Below are experts of layer 6 (counted from 0) of a mixture-of-experts language model. Rows are named router (the router's row for the expert), up (a neuron's input weights, with its number) and show model dimensions 0-127. Each number is 500 + 40 x the weight over its row's rms, rounded and kept within 0 to 999. Numbers have three digits each.
After each expert's rows: "gets" lists some tokens that make up at least twice as much of what it gets as of all text. This comes from a sample of Wikipedia text that the model never trained on. Tokens count by the router's weight.

# expert 45
router:479440476409506495553397493549552511477518542505501562536469537533575529533511579437495475481487520455491500550465514502502455517467556492453520498527542539559523499504473572525526509496547551439497528498561419539491485488503498511505562521504549459462488465493468537512586481530438496546465517562556485575540558503468499517478447521463574529429505493441499581447523460510489576534451
up0:424525553534407485525517557495435497476534546506497541526442525441429468488457464466427557501532485568499467510535490489512547517438627495488499534441488487417498478496522613519473480477480475482529501493555470480521480520520454587470537496502462458549539482474411534450508506505459486484534511543537439523502595457509500497526473473476510457479468544454506504539573503430477510528507
up1:583462503467474463453488528526455565484539468589494447589499452451547477469498502518489497476481531482502489418524472481516581516543494488476495526533576469499527458525477482470480484451505492450500503558526478489546523473510465545489570514446427487478499419478462491545522528478566545520472646531444498555490494489481535506478521577528482482486476526511428476373479506499493437462510
up2:509428568426574570492499501487452505580516494513481449557475466598479511509458528513501491439467470452536567455443531481493504553506516437511506516570483475379543489491520476491470476541495513467465531496483445525530520496473510502546454445474561525449438457522497528553483510496481498495449550454550457518479565486493534542512493592470502437496444495506544450513559454552508495422552
up3:492539503472545498488499451569554461473517538526460524515540457401478507484456513512495532446432529533531566532522445478540440497529456464437472478492503461531548502496549498571495463464504538513504445476501434524466572509548513483461498521435520496516491484583443473465454474648448527524468486442515554476423520462560545547530437459470538487495553412501509449509489477497497516496460
up4:508533457519433467467451426499492506465475551536502505444474490497499569448511516496539519375537504494508504521468561519500478498544535514498548549499440503429523423473406477537437485439545467470487496559572505569487436569494510561499523498518492500399542539514526459453508524511516457483474528561513484538486437494540509482444523544578461560500422540453471572497478509486476508498538
up5:546476430413568627428556523464521479521511531491525553476505500527455496549505498449491506523533519479499445564482434505510484493470521485494510518486499603552479566468543587504483509509537448560493493574527469549465463496474480489554487525518570509552510482599525552535486487459546589530508473464453470468491488512507572507496525401486485568532509457507521484516449453522524528504499
up6:578494462553523477521444525488547453540512504494490544465573523450571497467514444506484505481558566541446516535497538544453411554490477476515530451533469529434469523475505583495455464457537500530509496447458498527475589478487511471510433489474553539449544471533619537530421512497478500462533522382529524437493545524505499558505473506488455489508519501524489439502477437486504436524464
gets: "i", "a", "e", "ni", "li", "na"

# expert 87
router:478461448485495523490483444550591470535506507556529575544494521436483491485461513423467429442539564466488490525445495476523509547506495493485489504548532527545555553482419515541468494465524564480463462504515469519533579587445531517490526541474455413428462492516491521507466450488455474528501499592494459515507421526560533493526416489462515487496491527460555461440552448500472551563515
up0:526553496577495554531519479499525527472430513490559438504491489550438527506531465536475566486438516474455504483478472386521476449491516503500531474488568508575485551397431471481485481528540521533415513536530564470515501503513497467490392458535517488468542456494559424449578443481490517493535555481512491480491440508476426528499537549524513515482425482510531490485508550535495544582510
up1:515476435522449547471540471545528559498531546515536497497497488550489479510426494465421455424434551441535549497476494545496423422516463464500558568521512494498556505506549480539471542489512537547426519479488524468503486484546497515512532525542487447455460446509487420482535530611525478460492511552481444476484470526528591490422500589559506497483543540488444508482475510531557549486440
up2:559428562490549524427474571429427540493508478471431524561456515461495546512524563508424505484437499583470522535479502460483452540554500493478554493430558448448499545485459512483501461562522490477450474450519482519512487520563583499499473500481413486562516449478553485478501525507526500529520491504531560457497443537465554578503517527474482431559505557526538458543510466457485520549528
up3:477482484481538552549477527583569534507536482450453511544485467490456518512516469500538524524542536400538588521475516502478473500534530496528551472534491517472523516397504466451589436509555590501408459503484516528502474524469553494526484475485534474502457450539527569554541474505425504440542446443550555449489476559502440566575526495506496539498459497497572475470508542527494501528465
up4:479460436489526542501460547511486583512499456481492470510524561488393500533517519538437511536558494429479565496490490488506544515450547488505475516539579512487498503451435535447459473479504615528483501494556544543461504483442461535454531487531397478512598511541457506480471532537503492455501573525555467522479479434530442492502498552492526445533508588477499485495515551526555563466453
up5:501580566426529569461413508493540445425481516481579469526488508459499472484532511422561423511507558506510453513457469498559477518412492452516518523464488536495484547491448554528511564469504431480475487516485492419513475442453471490471531513504483463494418423494457528522506503526504534517527521498473433510487401553456555499433493480509551513410490543463478484492561462483503495522479
up6:489414510486460504563529529458497465511521556521446493504501532500546460519558454509513472452431491482499585522547526582446456486498533515496482521490613483473567546465524479503492456501491495462510545448453458480487547530516562502505466554549532526506441524627453481561467426487468508496483442528512516452494452484528476540586446464544505529539494486531565484528525571413493542511479
gets: "W", "B", "G", "D", ".", "cre"

# expert 46
router:504424478443462503581466518482517495482509528556554498508502598575505456536468527458459465454480544456483515498455431521576458498495520437414502429509526485529545537512540608509502481448568520535429444540542541537508513430473556550509533525527482460429506441558530487516526497522452565529505504541516470488504471509527515556443504550493547525453499545453514537485518471458470554486452
up5:485445476479556560438495527502529567511530448446417449409463435481573506446512482428499442508478533381515548449506563534563539467493485456485487525539506573444552550501469491514448444547484483481478481521456542513448495484513482498512538503506456495480468452510588510493529484455545533478480517546482456506465551510503481521523538544504474511453558545491563567491530471510437517433550
up6:541473500485423503508479511478476445495566499478494581476507583460473482480467557568529558417460485484462517655450484523489437478493484410503493470470480463442511460541490538513538540528539543499486498520467482528417506538536524459501457492483554545500459467475591439474490478508505528549489495521509509567470514567543520529536528418473481424495453494524480452536503482513552442527478
up7:473379472451452475511521546496494502500514531530464510471449473519539506607548536503538500418543477540528492498528476523462534527455466488457514493493473494541570485474489550451521557483552485480421491509500493530415464512521488504486568447515439448446508546494462508456576485447589471548419424484484469496483477491570420502497491451533552484475544590477468503480489439496445492486499
up8:447546580522492512497434504477519540479452566494499527519449562428426527507460515524516516514482527553543515465490506449493559412495481505445521494451537593486556502500437546546455535505563518488529504456525485531501558496449446552467439496540432462560544518503506537459482521504557485435520556516549485534442455480514467426448480449571478471540499464437521563535497456448491481564502
up9:419493488475485473533478423504509465516520496539483475505503527533533426558487464430461509523542445479527569494466502500469543528479488473478510537520541473534518507535560505533444450543459551524511525520501496470488497431435447536521442457459574476496509598494421515441596422533527461486450471572535502522543402477498472458438492496411479513449514510442487508473525451442525447503466
up10:522531507515481548525457439567514468483505467443529504544495468549535519463520378504489474443530477489545520473470523476584516494518488498514549497521543499538484505527523500538522539515443484510504588610441483527552508468490496476536479546526543532463503594495521465507453508488365477482477468478580515471473470515533496506417415541538482516535428520507427449526536537560448491469526
up11:503515500545491559478475527564534468477506483538555487445473428544526485496548493537461535543520510454509572568418432529492447442470452369561493498481475515462526473470476530497510596564482514506526515449521495489494482501555512479446491528520501532402501555491488527575514481544518536476498451554543498477558391416474514482515563533452484503452483544535531461475525518491484550471489
gets: "in", "y", "son", "e", "ie", "ley"

# expert 8
router:485484468498447592522475502531511527480562502506556550525447510454529498557451548489486499503523584500462540534469429444552478528488521462488570516501503465536519511436534518533576488476581492482417440572548438577512509486495510495580473577501499503457467466485494549560509498561496536542481513540534463570477476517546483524453463547416514532438499559511530510447538447498427502544502
up0:482440440503437506479490463560420484374487505507500508587493459539481480440484503500484437495453430451576537508544446504528504537463490499492480526468482541528469535526506498480497494480432497483458597569462508449564560471453479513479485536472467455496418458465473466523540483507442485531503474540508489583548473457549580489494431544463506512425510515494472504458528465527537541516435
up1:474561465485553479548575484474534434506498503548454480445538526491538565534418473473522541515468454506486507505486488541571483540545431518552554487517569504505533469523500521495521489562469492510505508468506516368488538539496498509562440469531497465544530499433486502474527449587498457550537509542564511471458483499492478467504474475520518571590535446489511522431549553377480490466507
up2:508506424518461501484439506456515539524453509561533535456510517504482463517414522472457510525540496534519475558444538432436495477488535532554439490520451568439511491509512465497459506527434450505562465483511500549481483474504453480472487470464577505413514510419609494530450521500523504518497635548469544448479469472416539448482496477426497457513489525464510492517463467476423507496463
up3:579468523504496544501419499494510471504486463536461466459414519475501505517531516551511482477476571527431449515531506509492479546464537521502538437509504532470482560573444538475551505537570480494498448560589501532504549511498490472568476530546511545474507518513519490536536508507479579561475429464509480502582514587580508454490527609497481503453507424500457524568578440536531508501516
up4:507492516534474550479490538492504524529548564477484504522499551479437491530549583494465509495578539515487477514515527400552485465499464555489510489588558525514471494506510496398557462437485489498540440493582485569543492511490546515513474490471409381462529509538488442492461476550463456464491472541493510518450564452507536536425433550502546490520566546510539461512526573469488507485480
up5:476483469497508559424516541540452543509571510455427526500482506527526549412441521519516526465543481492430566479541477484463495475465520579484491460529469505504523480527554452494515455479493438458561486537575504561490487509513566500474533427557516463535398552530397505558588486569428533547494416517476492493494568433469513485457540521510511487506526488519523475472529515469483513521491
up6:486531486501484433509492474573531475494479563579509498455468477540551450579484479536472542500501469506480545529448529482545522456529547464474523475467564541486514527558515488446416526503486508427519490450438426496470505483508497462521438501561536531476496517462533480467481481473433562530488591585475512490531410498429572463502472462442469547530403462487508522486469510498424554503441
gets: ",", " as", " and", " while", "),", "\","

# expert 95
router:477423430459480525533477459536561518557508556519490534482441547544520479493448442445513376452555548440481494513469442472524500476461557465437484488506577522507548507481490560537467503476536534518505464487520531553475536450491513530531511555524494532437526426474498511496557492490486537517486541488600457508476483516553502530436437492546541471444518547436463540454550492465456563563478
up5:548478499568481514634539469491452504461500507547555444541477559436508545509525533556483505446532479489558529511530494497546497482509453527526491494519494476408505542536517464567554507455591454525516520494501542481528543480495493491433509489519477445496500566463461524492485533516500474586478591497530483479440538519490413551432559443423510541493537505530495404535516526503467507508564
up6:501416542406478494436551521516520534478455546548473485489566545515519494509470498523452463454429497570503487510478514518435499459526465444562449515478546455600530515540572521509517492482544443528451516473483456440462501507474474476525442469470443537521451462440456529497529511502535429494467540488504430483482476521456506539453521417446506474543423499441557498566537426465506458511472
up7:485528507506483431485491450522556425493578515546505458535523487491517450512499557559503523512490456486538470489504526420499428494486519490499534425495512503505453468486410548564509534490545502499473504594574549444556471483501437468489587531502488472466559462553561464585553467445510526522500472470427588507499510491531452509476507481578548498517506534487456464456546498436445572492517
up8:538503558462566408511470497546482457536539465500543512448477516472475470509443488472444478495457434526408480489488425509473436529439526451521536493463445534501475492483503460528536509532464438530504514500505496475489613522479490491544527490551500512594510520622439568517414434453484519471552453507485555539505521496496448483505506485540513448549435516473516432542455473491542510463515
up9:531444592414451482538503480450444500517549510516494484524478460460530458501444592482558460548485512531490495507442529467444547520429459487459469508529535495456535479481579560536522471512470533471496499497453451466490516509529515493493579493496440429423489533465510502482499525581539429460493498548478434458464428450413459532495468548455513530440521513433488484505582503487527560507486
up10:484525509531474484560509460563498585492494513469487497470505446517489445538523452493419433524482503440485474493530441572528463507499524502461467531485461492489516473522453521627527493554534474498470405528499498502514469484508549589481495467528426449588504533526528491532454433473471543440533532561489489476529455495448497539528597423515559502417462504497505501436482567489487545467506
up11:449395514436520544489533487541519518454496557531476527529529468523448476518503515494565561532503517546521457483491453547522508513550530537542502539467504446532493546494489537576473539525539509565502524497490556526493489579487517552474456503503486547435493534472563509554582489563557507505473525492512505543566475501538436563557517556454473431457511452559514450488531489483538520476350
gets: "r", "g", "k", "c", "b", "n"

# expert 34
router:499474463512473572470472451561565495414546504507547581505451513499504507525451534489455495487543581457464534520428481469558505530461472487486596478527458524590528482466499552540506508433541510492471467572529444515508580524489528553539471513552552434490465466412477519519488431509483543521476571542491426501450482509505509506492494521436548521458522505461558511484555496483417479492465
up0:427487486480489471470434473478521456452512511490564559517528554478523447486458539480450498474493502526523511548453473504508467493580504507460522482502483575450568487537399541526543533605510495495459474526443431473469444537486454498471458448559467508479532482493471453517521452469475507485494494458444581522384493531445474520495476450497569486564453526517505507433566508457510455497412
up1:466534517521522415495505527557486426508454560511451475473479526465584501503549592564563525532550538510504524592523488531476551463559495559505468533514541487531452506458514468497519507486498539516474484475554509514458485471403553504542487581520528417549489475541513466527513444494439577507503428547464496502509521488482519477500503421496451593570491566487448511429508489532479498487449
up2:470498507508451497498452442516557507427465448525560518458492495500524487564497411572497526564444505506492497448464509511574468521534496513463488492512504520476572540442386479495581545523552506558473492559456483539457408567481499485510481441593483515516493503540614496521440476483542496523540508515483492502426460521472470443490500510554522501513440511498513540446515498436450459544500
up3:550488465515570579485462432538520526444531423456506389470504460410458484512470446465482528444509474504470562512465437466497502561463498497490554450500536453511481474442504500501501512470498467535483468469482488457514516464476567511507505480437549424518485494394547490438520486430478468492446539560505468486453487481490502483460549448516486420428587527479455508553506547478453506535496
up4:576437482495460483530457488498500487544444440492498463525507545498547488447526461522485525472563460498548483473483545541480484536492543512534462524461525437566547470550626486490459547503435485458380459570465519538495577550517474511492490483505554528523569533404516502473514552471550492544480524515479526465523463491537495580501429548523466458518539401503492451510462514516541513497479
up5:446536513542477577543541531471531490434500537503517510473557605491492514460482516436593500513477460437483514508519533519540519496523557497522481533479538562479512484467584523512508474462511552557485537481591553524510465487499508497415466581541526436492517529528533526462533458527489488496488434515474460517563466455541502486549471538523611529529464422486518499502432408454480524475443
up6:472546553485509543508476511565533531568533512520600546488475521451494477461506460473464514510537552505484470527485551463567513396519515521466480411493478541469512507489447547534579494499547515462498489446523471478549477624502544558494522505465499387494547479601542466522426514589512494504515497488494482523470477505501451553520519459529521409507518480491538538529494515560480449527528
gets: ",", " that", " which", " where", " when", " after"

# expert 70
router:543454446436432485537467488540529515455592524537497501523466555612536481553511521441473507475543542473494523539479506509555422537531520449488489518530523564515508526526454537519510508533538545450463503512541425542508546497464515524535531545564489460529491439476423475526539489509445481498467547556544450572505469551449545522487521448509584516506435519446496534499611472501496525490446
up0:462451545511524485435460494532453509445457474538500507445446499550557416563452490456550469521447517450510547500452509595521456497404590499458475479485508492569553542514538530475469454561514474492489485521484470485489471450484485433498558503545456485545543533591480503507474475476512495437499499475517492474492496507538575518503472424534476518493591456440562512497588461544517554499515
up1:505488513537475463448498461445497534502467574459531484502537515445538465499502503555496479516560488532466481519506488504516444461536576413496488445493536599456458476546422507499535479537593510500460482532511525510477607513456514515523457563486537511490513597569573543511490528491417557516535548483462519532547564468517514501494448497457567433540401511479506534494546531455539504507497
up2:478529514500555471499532576582506538509510557492455560494507502474526532542527454557502498575497476410506460442442533437465590543481416458486544520532557483559515560496593506456537565509512431521474486518543537493549464512488497519500523505487483495498507440454426450565425511533508481487405524454536492441528468463472544528480451510492520488459548484481480517531546478468458561482448
up3:572501493485484446548505493457448455477519562505498489502520510457469533465507606519512484527449485476401529570518458480511474456495538420472440462487563557494505519462513470502543513469538599448415529535457492550532544498526529516520433503540529478506530436414557528432513460480518510498451491516497499560595543523498451522429466471521516471483504441497474560517543458458460515542547
up4:506461475457450471500464510580457496525537488505476551536549481543487486491582523454508501448551550497416469436419444523559570475495483515497507465513469528537568524502550482495464506474472493527427545460474490495467537502493444465530433503438454526568569436456531535530466444469502545532484541510516535540552562589535507549459463472513493596502423486488466471501490421549506523537501
up5:467493570529494506476472488519481470563487472556573477494462500538532403468526475414454460576566507449480496488457559495521433469468564502495507521500490553504512500513491573501498485487501428477468430424481483489512480564509433489504524487440519476530469514528452507544518495566535502484449515571521561462428465531533448427461524473555518548491495493393505450539567522436545486495555
up6:470450512448422517500559466531442524564567589538480430553537436511496493441465518539509479544461482436473476494512488485506476477443515550502488524515454516534554482460510532503497453470480524458461413473444508497494481491509498489505607498471449420471430511505486478470530466549496481467479533548527464488495427513491439529433494518499404420556488526408512467467558431516538471512486
gets: "i", "ri", "li", "ci", "ti", "y"

# expert 54
router:502523449509474502496428435501532568508563552552550603538472507511541494564491521461453469493530551452452528506483442490480462498451534479468514488539493592542461509439468499553525492455496517430497471493484525587506505562476562519547507495482463394442430472467466534479530486520414519506481546524520503511534481525571496518515535497496551503484463520461563554439524475468433559574523
up0:554544526552497528523534525558456533541512559533554466506568472466465494485541437524490486523472496557396500492490557471519477530501478499423490563382461546552548472484486488471516476540529489489499494445506510454565525546590486500473427519484462472530504470525413430489527493458535558459431519460521461532530461482561489566500474495502493532461510510459418530496557504430526467448548
up1:552472474474506451514471438539487549524500492538493501468507486495463519506491481514481463537538506508458466507470462519502450531547496455475599520431461589558495512484446510529486470532505471485454506481554493440584463544517464517492480588436447472530533462521451449607482539446505500443452540450438513482569510497547506480544462485488473491487548490428420508480613507412454472514546
up2:544494515555466477506523475512505495524498551521523447528539531464551599494498472430458523506525539410468529510527500481506499406619472511483535478461528499527507552479482523514492523438497538564510490491533528556568441478492562562473548504454520553533423510554523530508511473479422520502559482501487583515541438530540502444577427475481516476508514495517424534399499460513486526449524
up3:521517434485473481461468433489499526491470500436590542510489454445548523533526476506542455434486524495447452476506477514521524461503535486421508554499494477543531492574528518483519526551522440497465442524501565533460476516434465542431572491539562429401423450558521533529447497452514471569545480500488447543477499519574515433467507499529463487479511521460508445459509408497546547495529
up4:413544456516464471509511543483545601477572482514458509526464562447507517460448513496458468494540580516478482508496505519453476470552433530506500476533575528513450589454459482526457541433478492443450549518509518496508462471462552571521443525530482518476518493499519449437531523541458537552507500534551494465483537496514486492605501481549466475493537529572528538509423515465383473470486
up5:551452548440514552556550573504499424466513538522567529467509537540453519543494514507479564514532534491528498520522522519557428503498437510563484447491502553506547458493494487523554397443480480539481538468500442574462519521509446437451492562489498480512505456541451507552521476477486506514544461483457433443456476540525494474563491423513442480415478413501451457492489544553443508457486
up6:488527550490475479454470482485547524505447510517560498513539481537588459473555461451499468393534548472539557484477460471498508486490416439498469542452439488540514450469486464558467531536484524459475485480494515462464483465489516519409458513483451541446411483450530548493559523471542479459498474546452531563466445573425555481541495439427551550490525540431500529462525481534507545533484
gets: " (", "1", "N", "S", "M", "T"

# expert 62
router:522533448466460533499460554572552482465494553537494577505401496467523474553469503483487473463492574450477506578481472465532485564428519475479466455555476540537497571409511519536574448429493508473468481523462420498520462577476550594504471529526510470485513480538558590557512447495506525499498538543489492528484483587506496536424525531488498529458491466481521512472546465465483524476506
up0:527474491506526491535530502553482520501456491504519478552526488471513536463507484505501465438462486547520482493466461498416517435482508486541659565448459503566493449545553484516503520467485539584426447491490500503499533465473450533544497480494553500449440503467477580451483522550523446491530512548497434560480495520573511564507529444487577584514587439446468503530511486525487528547477
up1:500476503516465555474438529509527542520519482436562518483489544504403536517467519528429456512535526492456510477464495459422468542535497539533456492557500461466510543469484506429477422381511494471475421519489493513543547549527555520429483538473530481474491471508488539499420469428494507515551540448509424435500494488470484414472508506428513495476493591533531449503598481497457515511480
up2:429468567497451488523491540474449519490508531493546495513506470488472525514496531472543467473490522484535461458494538574528468495424487493471535510498422492498506487436426590477482437490483498520545503514528556456542478535485483537552453540494502485520571481529510522551508441461487480512469417532469515609462472553570486455620453428485533512512526504371481539472510423540495527503530
up3:602486442524566552509494469441434479576492467471498545513495545465489503471516554492532414396529504481476442572484453476480529502482583439492555403475513511537511488528493497477527511544498488550526503423442532543558495516551508515510465433502510435472526450514477534545483521454479454476457477465502479493476509507585525479462511541520523449504546440447583514551505546500504440498550
up4:488448505491487519533502489466511482474501466497509484484515559493518520502521595529538524439514426546496538598486515502505514451522470459497536496554506611473455546498469493524515478528516489458532549492535551464468458477507492478489516472560456478544420548531494480425581576558492475514532494473594449496450494520500461550488529457494519467615564475558548582473481525477531410558502
up5:407467545530422484472483528596514573461559513509455456503499500478529506526489496462413530546493519433424534510515489573487555534554519500523460544492494417520563524430599490469537446484545530489540461522516464525466442463540526513534461519541532557512472510450473450438509496554452439444436488477496476483509470474519504621553515518538523485509541471517486501515517511543494538503514
up6:499443483422543463561496466590447498493491558466520521510505464464491535466519474518459534509508525449496443558467454521492519435546544466415451446522484580571443550487493497498507513544497548517440567468481546538511501502542528522496511520496523515503455458538412534492528551480455431518574534433511453492561418489532497481503377496535494488452493518500588466531526498436492520492520
gets: " and", " to", "–", " of", ",", " –"

# expert 36
router:486515490488490533518467467473537496506501555534537485513436521539453459562422533436477457466527547464446497549468436482527512542460622466399453511491582523466572537484557576543517474458503517521415523487528521508522521515556508525496488535556497508495442464508522497523486442466511534518475487582548504531440542500597500525495469472494517569464486494486561470444510436457486564548497
up0:524597518490498569482560494562509452506481565540505516482534538551498452511500616551495472492558457433480440513472492496532527493453473529513542490510513486508517545537545522451457430492479491477499503473475531490466531525538491547582464527473514516477452480436546447493545444463432475448430486531467527542419590499448503492502451500596563525462462573526511488498512468458533492447437
up1:525455480527521431530529499473480501433491553498424458493462463458504433501519514535572497566482480481517506520496438519511482528501489419485544400515506473471363498492502513539616504518557452481502395482536509503521455501497487512519487509491528520493552523531537455517427512467458565512538479446556428537531529417532503507523478461466474585543506543515425545510489457492497481465497
up2:501473448501432542558460469483594514549523530528489481461517517385495500424516552499461369455508571501496520510460577509435432508478533514538496494500534529479537524531575519533527413473506500496505472498477476491461484497576518494505532516529551512440444512529520512501475451476457489445514486542481434559452503512585490532463460509403463473507526570512460503557453509521494524476529
up3:492525518518565490505504463516467446415542445535474485528529473524452469557381517523489508397522502483510495538505434453552491486444453475481497533498566447501554454523460525494546544548592453491413517539454429499517528497479512509461483485529394496486562518518533519540558516531548540518446493405501436495540513514497490440454480520498493512509586485501559490535527513520523492446463
up4:570514529558414531466535564514583467521457494499507509482452426577506507521564475489524550438486548475450457574527532479460538502461501490533496411542562501472475588454498446474455506469546496425478553504466441550551516523499500553550392494562532461453520512500503502524490527434532514523489567458513502540547513481434518484517444477475533552474446541510466514511544510507513533494542
up5:475493480461431470528470586516465532473495563520503464489470440438465496551467445517577549502478472560458501527410486492525555520463557510465474446538550522527531462533521522512521453447501514497462428475499431457421495525486480518440512580444473515507510467433455520493474491572514582528498455401506588469517511556537461502537465469534551438461527517520506514494502418517494504538470
up6:522454551502521413483500509529423481564576476482448508527520523527518466503587614536497461472494507449445588504514554526551498470538473513480564528493486476478505504488505524593547430503482476519513474482477496493525496512484520464558482452504482529489492489554513507555500511530510510486517552506512487617521529536520522602475475447478577574524512516556540523558399499547506437545529
gets: "s", "ing", "es", "9", "ed", "ring"

# expert 115
router:539475473499456526489506459469513467505472529556491510511458525539542523554491515468535461507597541446471528554462485476484411492468558455468553399512562507495508494462491513548508493493548526493470462486516533536549537485475509542487517532604449534396440433538518567560519473529480572525442535527575535484493503493515495507487501435517587500493471502480463503429560441454506547586480
up0:408460473397422471528547471498433444517534475486477513516489483484530502502517521513460519566509446537484471500508546549558492481500496433474439479485486461532545490502541548496548469504458467467551515515501491497497506511554457448494537516453471532458465513460498538471556441500566482481526495551536517611473514535551447511457474518392499474472508480419537468456514426489519574619514
up1:558582472468553510467478529516446577522480539524432473545524462417477497435541559491544507496547525475544516546463499465543548575439484526479553440483500507494473532484464548492556559539449539539443407460511479502549556493444478509436504556505495474514488448428492567506537495557562505427428457482546475482524502496470497457581543495509545489479524511484501519488523429478456529453498
up2:532515498550427442598489445468560544513481517474488518499542526525545437535535532498548546550533510450508495543564586520444442469485476484508539453487467473537533513463429535503507457509536510456484532562516476543485465516489468501495457396502534544432493504582539546557450546425475508532501514499481495504533525450459505538515459547432478560489502566499528529459588541536458515561543
up3:493455516491452543434465454476484470546545481507472477524452478401448492498444529468487466460502512594559467499451440491528441477540449578432461573467583545469511464499450528560502537515502472520513541507482495536492547572497515552452551458497511438523490512547468500500538513483537517496548517524470533543389537473576502504505530418521491462497451568476474451488488456463474426537502
up4:549493509529485509452507498494537512544477479571568483477419609485465543504491470439463470457505474551415421468509482474521506539453546526517496466496505581548551523452532519502476469463456510534433465496562502530507498456542479483501446497506504419483525525557372486442558475444513450543516477439541484496475467521538505489453427480583502490508409512495522505516491438495462514532539
up5:502477479475444447554497555621523558517586513560477472524504537430542501472506521507439429509531462421492489522586491554490503523535470520506486444478482514422506525489475504543508562497475465516495420475492495541513543573511572483491527432483555531519386507499509563529560521489465469460553556501482493486440548473503485505525575488456437476530530473514535469444483564522485473481493
up6:448567510490464564487505481461476485543474610419498513448468552497510512511446449498501567510483584495557476576490496538499482471539508458467548528468527556513478472559487482528477526534499503507572506518501527484520582493512498586457416576565514488544483516518497482470536442597542456507463515536491509552482595518502537460448533493443540520551480565489486522527474490408492472474519
gets: "n", "d", "ed", "st", "m", "ated"

# expert 125
router:503474469488455570558471533552546500518578530538493544501455540490548500565442547504454495459518566466440587541489437491558478569462510473468543487566542523510517524433508514536585453469538481443470475533501433576510507523467502494575467534533504526441494491493446561540528459556452553491485543558544461570492452547549501561482536516457511520507495513511504525422543469486456541477507
up0:568526460474572417469526499594458535459530551477520533569523450507535488509517544451516535505485526530496428565491552457484503480560499516544519463517524467491502506503515477553534528524480482490510517483504521474517500634505511481510538469530465368489498485454482504495463520516470437550454468438518478447582460530497455467550450485527486457488372504498525504497448459501442443492544
up1:460558528542461541500468506497516500518518533583530464542523552451451443434460520498573499428529510519419451497423505496546416566496500515536467546546486460487467539477584446533485525504504465460460515498524502504487446501501451529409485513447504544526488484484518484488573499518559448499519615489545503494512512488472544541513580445509542485545537498514486445481483540472592557530431
up2:490471526488442516557545508565508443463493538546568500536502436640515548559522437515508521563482475496501542533536429533515530422552489466536533504542548538488511480418507474511532517503510522491523483466449470506483555451467560506511490530569497508549580540402437484486436464548483536476546528516539540524519460482559479497507517520477481478545560503472473506427545492447534499424473
up3:539517540521507499461477502486521465515514548547466474502509423489468473468488427493527507395509422522445552546519543535493437578453529480488465518403541483515474474578479539529448488515448513482526524516467480454474469451433468475496492571460545530459547524436572526462554558477562502548437581547508506458493506557548581521503499472458562461463445506486479493575489510504543522522490
up4:436493490483493442519456502409489521543455476509516643525516532519372483462472531450468496567468526520496460496485498492454507523482577526515447499490457544507543524457522447574532468452456507478521509481482487561493503500564536510481478494487521473472533502543513491492466509507474448477514545542548484481487549491524486446426477562456469499498485573494608486595522470437466462580529
up5:461483472474446408455484485543542572483523425501502465513480536433522484607500507505505533485454582529439520591472532514483549492492536473535464565497647490476543458452521476543483551469515466504472523490475505489465481557457520495527568445511561526529529541440520514476500543510432449464459513499493563480521484567534498474493519450441526499510456457499500559485489458455423492506512
up6:530441492540461521456541470530476563488417526512504488509473494540531564513475469485523522519493452466353482540531558437439474421553493526566501473519467489514544569408479501532546494536521491434502478476538524447512487496515561512557511408510513416547473512530545494446510508471478501516466505455570483440507512566462510486597544464533534496505477459513473548486506511540513483525567
gets: ",", " and", " (", "),", "\",", " or"

# expert 22
router:506472467479508529542533531581578500431528519555463512543499560543567437585481463454418447467528539480505534517479490455519452547514518438499542445569499556489528525507442515535562481483544563443494449550571492534477474506441557538561539581484505464485458505452499552542508474491433559541457552515487455496489447531543533539481508536484522527477505536444526535498544525473487516547441
up0:453454488439510542497515535498512571465493517497506483453492487437489443475534471560598459494499528434502496443462456452582517481508527540463493512548454483578532509533469489533531418529505601466541517606533491514485469532487494508424426529524473570517532453493546541535534550445537541503517532467478509529493504473446462472480387557555502508488402496502483489531517492483539531504465
up1:559521577494425516582517507486575476554526485512495521577477508419512418522503416525503482462501530478505552507465533486482533564531486467544527438566444467457546476479475479529497447429464590461504479565502515572491417565445523497484472556445478555443504513566506476476454479459536510515484499534487483488537471524466574544519488455531482486474516495499494476476558488492473588566495
up2:451440480481487546498491472380585509456475478486487491488474554482460542590519471571533499481455497490498505574497508512551484504496502484424479542501553503487464562525469499543554410582583527501503520552506501556505513556477436481447452585463530503533503490491599505503538522453442515574516580511490471480511539496544529472474502480509512539526510529500493506537472583481441537534435
up3:530585502479488509533525547503498542524513484464494521537413479443473490509525441525464511567508495479474537532525498535531520553462483520531469519522406518549536497443465500524515409516501559483452475528544417485482452518516616547526570507478446416581421467555494517467485479428531505508523419482432500500517478488522428555585533524552505529517542509466502492505564520478482544528518
up4:513520518515450555416497497524496504481533477512586532479443499475538481492504537515481560476537522520444515494515517542495495499550464492504507407487455549489481493512500486529467563436466439499558451566587444569496464557445564534587520448499496573538412505480506528443546412479568476515422497497467544484504503522541503464570519467511510525537526576500564512460465520471549497475558
up5:519445494490513484526510476512440479442469516539448521554497535471482521498477548520573535494591455474462456468497477527533565495500507517407462449500449516540531499498444576501505517541496517440489499489512459498443457532479448600458523527462543471423539493544424582570506538530528515487502473532557569529539465502538507499483503573499491521462537576436593453488510445537475500462430
up6:506533445461452450481492470529530459505521566524444479529488541580512451506475596431481507582518528454507522502515544491475490450458481516533530432403486525479515491447514553570512500523492515510532494532485466475473490516467496492489533491523425502546473508497502497465588467516427476467408591534496535508400598443486502507522475549513522402442540573481519518500519515495483486442513
gets: " \"", "\n", "o", "\"", "ine", " game"